config.yaml
n_layer: 8
d_shared_expert: 0
activation: "swiglu"
router_score: "softmax"
balance_bias: false
groups_per_token: 1
init_std_router: 0.0318
vocab_size: 16384
norm_eps: 1e-06
tie_embeddings: false
optimizer: "soap_variant"
grad_clip: 2.0
Below are experts of layer 5 (counted from 0) of a mixture-of-experts language model. Rows are named router (the router's row for the expert), gate (a neuron's input weights, with its number), up (a neuron's input weights, with its number), down (a neuron's output weights, with its number) and show model dimensions 128-191. Each number is 200 + 20 x the weight over its row's rms, rounded and kept within 0 to 999.
After each expert's rows: "mostly gets" lists some tokens that are sent to it at least half of the time. This comes from a sample of Wikipedia text that the model never trained on.

# expert 9
router,215,207,218,162,190,200,191,179,219,209,202,191,213,233,212,199,175,182,213,228,196,186,224,219,211,187,225,212,187,182,217,196,209,260,224,226,200,164,177,199,209,196,195,217,178,213,228,188,223,178,189,219,191,224,204,211,200,144,168,200,180,180,212,192
gate0,207,180,242,203,218,177,203,191,162,200,214,171,183,178,188,200,187,194,182,177,228,205,199,203,200,173,221,169,218,177,197,201,211,216,223,186,217,200,204,174,188,243,193,189,226,220,197,221,230,193,194,177,194,224,189,214,197,205,207,202,252,204,183,232
up0,176,207,206,204,163,203,212,165,232,193,200,195,193,161,198,196,219,227,200,260,192,173,164,242,211,235,199,208,202,219,190,173,156,189,207,207,186,190,187,193,233,155,188,191,217,210,218,218,173,218,200,228,206,202,229,186,229,201,202,189,183,213,211,197
down0,224,201,227,214,175,222,239,212,218,195,228,209,233,226,212,220,223,194,241,221,200,197,215,203,229,186,191,181,187,198,211,229,204,199,215,214,236,189,219,178,186,220,207,232,221,183,181,199,210,216,176,162,241,172,227,243,207,173,188,219,200,195,195,187
mostly gets: " latter", " Goals", " Pts", " civil", " bridge", " more"

# expert 22
router,220,183,227,176,208,222,206,170,212,197,207,193,186,209,170,187,184,167,213,229,235,162,208,153,171,200,213,226,201,244,200,218,188,205,224,202,212,213,207,209,186,190,164,213,226,190,197,189,218,192,191,167,209,195,160,212,217,168,165,205,189,197,208,192
gate0,189,235,226,206,174,200,170,214,186,192,179,173,174,214,183,201,207,207,194,194,187,205,197,182,190,198,204,208,207,207,242,176,212,208,215,181,256,216,203,247,232,205,205,192,210,202,184,208,182,207,179,204,189,210,187,181,209,203,210,181,168,177,253,190
up0,178,192,191,234,184,195,186,209,231,201,228,205,185,232,221,212,188,211,198,225,194,183,188,205,186,192,204,182,202,195,204,228,169,235,238,189,228,205,211,198,215,191,208,168,180,215,203,215,181,175,218,177,211,210,223,188,211,221,206,209,232,167,224,191
down0,213,224,175,172,240,163,219,207,226,203,190,192,215,189,196,205,142,175,172,201,146,229,174,258,171,183,185,207,177,223,211,224,160,207,205,188,216,188,192,202,215,197,205,230,184,188,192,205,167,217,188,232,191,193,177,217,211,200,204,192,201,206,193,201
mostly gets: " Candidate", " ±%", " Turnout", " Swing", " Loss", " ITA"

# expert 36
router,185,173,216,154,182,216,188,216,186,162,197,193,192,196,224,226,214,153,199,208,181,216,216,171,176,206,198,182,201,202,202,167,207,190,229,173,183,175,175,199,193,205,197,172,203,184,200,205,204,203,220,173,199,227,195,204,206,199,156,180,210,202,230,207
gate0,223,193,224,218,231,219,208,156,208,202,208,180,200,203,173,199,154,213,213,230,176,190,201,215,195,175,195,189,202,203,189,211,199,206,210,186,209,209,194,197,221,177,204,184,184,197,231,178,159,232,153,219,207,220,212,196,182,209,169,179,212,190,199,204
up0,185,211,185,199,162,172,210,234,235,204,198,193,216,182,212,249,214,193,201,190,241,192,198,186,193,208,165,184,210,218,218,164,215,175,195,244,224,174,183,191,172,204,178,218,203,195,164,229,249,190,226,164,186,204,179,195,191,161,236,204,210,211,193,209
down0,206,183,212,171,215,182,212,205,184,196,191,196,164,263,184,195,207,179,210,200,203,182,169,189,157,215,217,202,232,190,213,201,195,211,212,180,197,198,218,205,160,210,214,195,196,208,232,186,194,195,182,212,196,200,208,219,222,212,221,198,173,197,222,164
mostly gets: " ±%", " Swing", " Majority", " Water", "°W", " (which"

# expert 52
router,186,181,203,214,215,198,195,190,212,207,173,214,182,224,227,191,155,172,190,173,165,204,210,202,198,206,219,225,234,183,198,199,167,222,227,224,215,188,195,203,217,184,162,188,205,227,192,243,230,233,156,180,213,206,220,225,238,172,185,178,199,186,174,176
gate0,225,186,199,188,168,205,178,183,194,198,160,195,189,215,180,181,180,214,196,186,204,184,212,223,242,166,172,199,201,204,180,187,246,183,217,164,221,202,190,172,176,194,190,219,216,194,209,197,214,191,167,196,186,222,207,198,200,185,192,208,208,183,218,201
up0,207,217,198,223,208,235,230,203,222,206,196,206,190,207,230,250,228,212,231,206,171,213,183,130,179,203,207,168,211,167,219,198,200,197,186,210,206,194,166,187,162,219,227,196,239,190,211,216,209,216,214,195,192,211,229,190,219,242,156,166,213,170,191,212
down0,194,209,200,219,217,203,212,178,192,202,196,178,215,208,217,192,213,220,231,164,219,241,207,203,197,226,209,209,213,222,202,206,207,197,226,219,217,198,193,205,185,177,212,153,177,185,211,178,223,205,176,196,249,192,155,208,241,163,188,219,205,209,189,188
mostly gets: " Dh", " \"N", " Dj", " Ay", " Sud", " Boliv"

# expert 27
router,179,148,207,190,210,212,184,163,203,199,163,187,230,208,226,180,210,198,193,235,192,170,178,191,197,208,218,208,157,211,171,192,204,206,213,164,224,180,209,199,178,204,170,247,188,208,192,187,211,209,215,167,184,229,186,216,236,195,152,187,226,177,192,187
gate0,227,205,210,175,184,201,193,224,203,201,209,184,188,208,191,204,207,226,205,180,204,201,207,169,195,220,227,186,166,228,215,210,221,183,227,221,250,182,196,179,189,183,224,203,180,227,221,195,204,229,221,201,197,167,181,202,200,187,190,212,219,184,190,220
up0,197,214,202,203,203,190,196,202,213,219,220,191,189,194,219,213,234,180,206,194,185,191,206,220,212,197,177,207,199,191,204,188,210,190,177,177,166,202,209,251,169,217,176,189,184,207,169,212,173,204,167,186,189,231,224,205,184,178,240,168,181,213,226,207
down0,207,182,205,215,200,207,209,180,212,216,217,175,168,198,219,254,232,191,211,222,198,190,193,209,199,175,208,185,197,216,212,195,207,186,152,224,228,217,227,188,169,186,188,205,184,210,219,188,192,185,218,189,207,216,210,241,226,188,172,227,194,167,234,202
mostly gets: " Candidate", " Loss", " Winner", " Chart", " Venue", " Committe"

# expert 68
router,202,195,216,179,227,208,189,189,188,235,183,170,195,221,191,184,192,171,199,200,172,195,222,215,173,189,184,237,201,226,185,177,186,194,218,208,206,232,184,214,195,213,175,184,199,192,185,171,200,192,177,205,213,174,203,245,217,208,184,178,198,206,210,182
gate0,214,182,194,170,223,195,215,228,175,191,200,211,182,195,181,209,190,197,193,199,184,179,215,224,197,205,200,199,169,189,181,164,200,187,210,243,210,237,183,188,222,223,216,177,195,238,193,201,182,195,230,176,217,219,205,188,219,191,228,201,194,188,182,239
up0,174,193,193,205,189,200,181,181,208,195,205,186,235,193,222,190,208,154,225,192,227,208,228,180,176,194,190,202,216,169,242,196,194,202,159,206,220,192,216,222,228,232,210,139,238,202,144,219,207,177,200,212,190,191,206,174,210,204,175,227,216,195,192,166
down0,188,185,213,218,207,201,178,199,192,202,205,185,245,196,214,203,184,190,235,199,207,181,203,180,176,219,162,203,181,205,210,186,223,207,183,197,195,198,195,185,217,197,195,192,200,173,225,204,228,194,216,210,226,222,178,194,201,224,213,206,196,184,210,170
mostly gets: " novel", " writ", " Episode:", " poem", " book", " report"

# expert 79
router,220,167,194,196,216,191,192,199,178,220,167,185,198,205,224,198,181,180,162,184,185,180,195,217,204,198,195,201,220,248,218,195,214,222,224,231,217,195,191,185,183,189,176,195,174,240,171,190,200,235,224,189,171,192,194,201,217,166,230,170,200,207,193,199
gate0,208,190,231,193,202,193,195,192,197,179,182,184,206,186,221,235,149,208,195,211,199,174,194,225,196,184,190,193,177,185,199,226,182,193,207,208,183,170,164,187,172,188,182,225,191,225,178,214,200,183,213,185,160,239,192,182,225,211,193,208,222,171,195,201
up0,180,180,180,187,228,210,189,190,177,204,210,208,216,187,195,199,221,207,191,172,178,206,196,196,225,170,226,229,173,187,227,181,205,196,231,200,132,199,170,204,198,198,184,194,166,167,212,213,191,217,190,146,168,181,208,209,207,177,204,228,223,207,174,184
down0,205,224,197,203,195,217,196,197,182,189,248,239,215,247,227,203,202,199,212,161,168,185,180,199,228,175,196,204,211,206,226,200,177,192,195,221,208,204,218,215,163,223,243,197,196,176,183,211,183,174,213,187,161,206,213,168,213,218,215,171,192,191,207,204
mostly gets: " BBC", " Spanish", " Afghan", " Communist", " British", " Alfred"

# expert 73
router,208,217,208,199,235,186,190,223,171,163,190,175,168,216,174,208,216,184,184,204,185,219,187,215,203,186,223,183,213,164,183,172,196,196,216,229,224,173,176,161,229,187,196,163,222,233,208,193,246,186,192,197,204,184,201,204,203,188,209,168,220,171,174,187
gate0,206,199,203,193,181,180,216,195,205,169,169,228,196,170,194,198,217,187,202,216,181,244,239,162,202,200,215,201,218,205,200,190,193,188,167,201,201,163,198,189,207,201,198,148,207,171,183,178,226,219,188,236,197,162,216,208,225,171,209,162,190,224,206,191
up0,199,201,182,182,226,192,193,200,190,197,194,188,180,142,186,195,237,210,171,195,218,182,217,193,253,171,216,204,213,199,159,209,214,202,177,207,219,201,191,210,195,202,203,192,219,176,208,237,204,236,191,222,183,198,195,204,180,239,210,171,228,218,231,221
down0,225,171,196,197,185,175,214,218,190,178,218,169,224,199,150,179,247,215,189,174,202,221,214,194,191,204,224,190,175,204,168,179,200,239,197,253,192,224,232,165,232,189,171,225,193,198,219,188,152,179,173,195,197,237,201,184,210,172,200,193,194,208,189,205
mostly gets: " medalist(s)", " $\\", " Episode:", "==Background==", " poem", "En"

# expert 33
router,228,190,231,163,207,188,201,192,191,196,203,182,212,206,200,207,217,187,202,242,186,180,209,176,174,197,204,203,193,203,203,197,230,214,215,210,206,199,187,216,250,186,191,223,223,218,182,196,179,198,182,211,181,205,207,196,230,204,180,204,190,188,190,208
gate0,203,204,182,181,183,179,222,204,184,177,208,199,198,223,187,218,183,190,209,229,209,194,207,199,189,199,224,207,203,181,211,205,213,229,199,192,203,163,179,204,234,189,197,200,208,194,200,178,195,179,150,214,179,225,220,222,206,214,173,181,220,159,187,205
up0,168,198,194,219,169,202,192,231,227,223,182,169,179,183,192,180,211,206,208,205,197,214,213,196,200,233,205,164,191,211,178,187,183,179,199,175,222,236,197,164,185,220,200,203,211,246,201,201,235,236,212,186,235,195,218,188,193,208,210,211,206,205,227,189
down0,200,193,182,231,188,213,182,185,177,207,225,214,206,192,214,195,194,241,221,214,170,212,205,175,199,165,153,211,184,199,226,208,180,193,214,218,234,215,189,219,160,209,189,212,248,193,216,201,229,209,202,203,227,165,226,224,179,209,205,243,225,194,226,216
mostly gets: "end", " Supreme", " very", " Weight", " driven", "í"

# expert 45
router,184,181,207,193,242,188,200,190,165,250,201,164,188,210,189,194,214,169,191,228,202,194,195,222,177,183,194,186,218,212,186,201,221,218,205,202,194,213,208,195,196,201,195,212,208,149,208,208,229,212,200,170,163,155,206,231,210,198,221,196,171,203,209,187
gate0,191,187,215,173,211,192,159,203,169,180,199,181,190,225,210,200,197,219,234,172,176,175,206,184,169,220,217,166,230,185,191,224,188,226,163,200,195,226,207,222,163,184,201,216,219,206,191,191,188,180,188,173,213,180,212,198,196,196,181,176,189,193,216,224
up0,191,197,230,161,242,179,187,200,197,228,207,187,208,232,185,196,226,210,194,183,161,165,236,186,201,227,194,204,219,179,184,188,162,176,195,205,214,211,211,192,219,207,209,202,211,241,198,227,205,221,174,186,183,159,184,240,212,193,186,181,185,209,226,245
down0,190,207,193,192,200,197,179,180,231,184,181,189,212,186,172,194,189,200,173,166,208,180,201,189,207,199,212,177,195,183,209,206,172,197,189,195,196,215,189,203,214,211,225,223,200,184,187,182,222,203,188,228,227,231,229,192,204,213,204,190,224,197,228,184
mostly gets: "ubb", " Length", "unning", " \"O", "ourn", " \"W"

# expert 51
router,220,153,201,191,198,228,184,175,182,197,205,239,216,214,212,177,201,216,185,209,193,200,217,200,214,175,226,206,202,213,216,199,226,240,209,191,228,185,212,197,200,226,204,202,204,229,186,196,218,166,168,176,202,182,155,186,212,201,165,157,194,228,205,182
gate0,202,190,216,202,205,193,191,179,212,210,213,183,216,207,173,190,192,181,218,207,189,222,219,225,195,160,167,221,222,187,240,210,186,201,199,245,228,209,187,186,195,190,203,191,185,138,217,210,211,226,199,217,192,205,197,226,210,207,205,218,196,183,228,240
up0,209,232,214,204,194,207,206,171,216,172,178,214,204,184,227,242,207,218,198,186,182,174,188,168,211,183,210,223,144,231,157,214,162,217,201,198,213,208,209,181,180,219,203,205,198,187,214,198,195,212,192,176,178,199,184,190,238,177,209,188,222,196,189,171
down0,218,214,219,215,181,227,237,234,200,193,192,182,186,190,200,212,173,193,224,210,191,179,179,209,175,206,201,182,178,186,178,216,157,211,211,189,186,195,154,157,201,197,159,186,220,219,182,213,199,181,207,190,190,197,200,188,205,189,185,229,201,162,254,215
mostly gets: " Hop", " grew", " McC", " McL", " arrived", " McK"

# expert 39
router,239,215,212,196,233,200,171,185,213,192,205,187,166,197,218,206,175,195,173,189,164,179,183,202,227,179,192,232,214,170,197,186,175,224,208,210,184,208,206,197,202,192,207,150,219,187,217,186,186,197,195,196,192,189,198,214,217,189,198,172,190,174,219,165
gate0,194,226,212,189,235,232,180,200,231,224,178,214,193,225,204,241,198,170,158,172,215,197,187,192,178,174,235,227,198,188,203,241,201,206,210,208,197,182,198,202,194,243,197,211,217,210,202,209,170,221,183,159,180,199,200,170,192,203,209,214,207,217,170,192
up0,195,186,159,195,184,180,211,211,174,186,226,211,193,194,224,191,206,237,215,232,193,194,195,195,220,233,183,167,216,206,179,166,198,216,184,213,201,229,205,195,206,169,193,205,198,184,191,197,221,155,194,213,226,228,180,230,194,187,201,202,183,189,232,202
down0,202,190,203,188,189,204,216,193,228,219,189,210,166,215,251,200,208,204,202,163,205,201,201,215,220,180,211,166,191,158,206,177,201,217,197,186,196,212,204,202,204,191,192,171,212,176,202,165,208,199,231,225,246,191,195,186,169,188,232,227,186,205,202,201
mostly gets: " if", " what", " because", " which", " how", " when"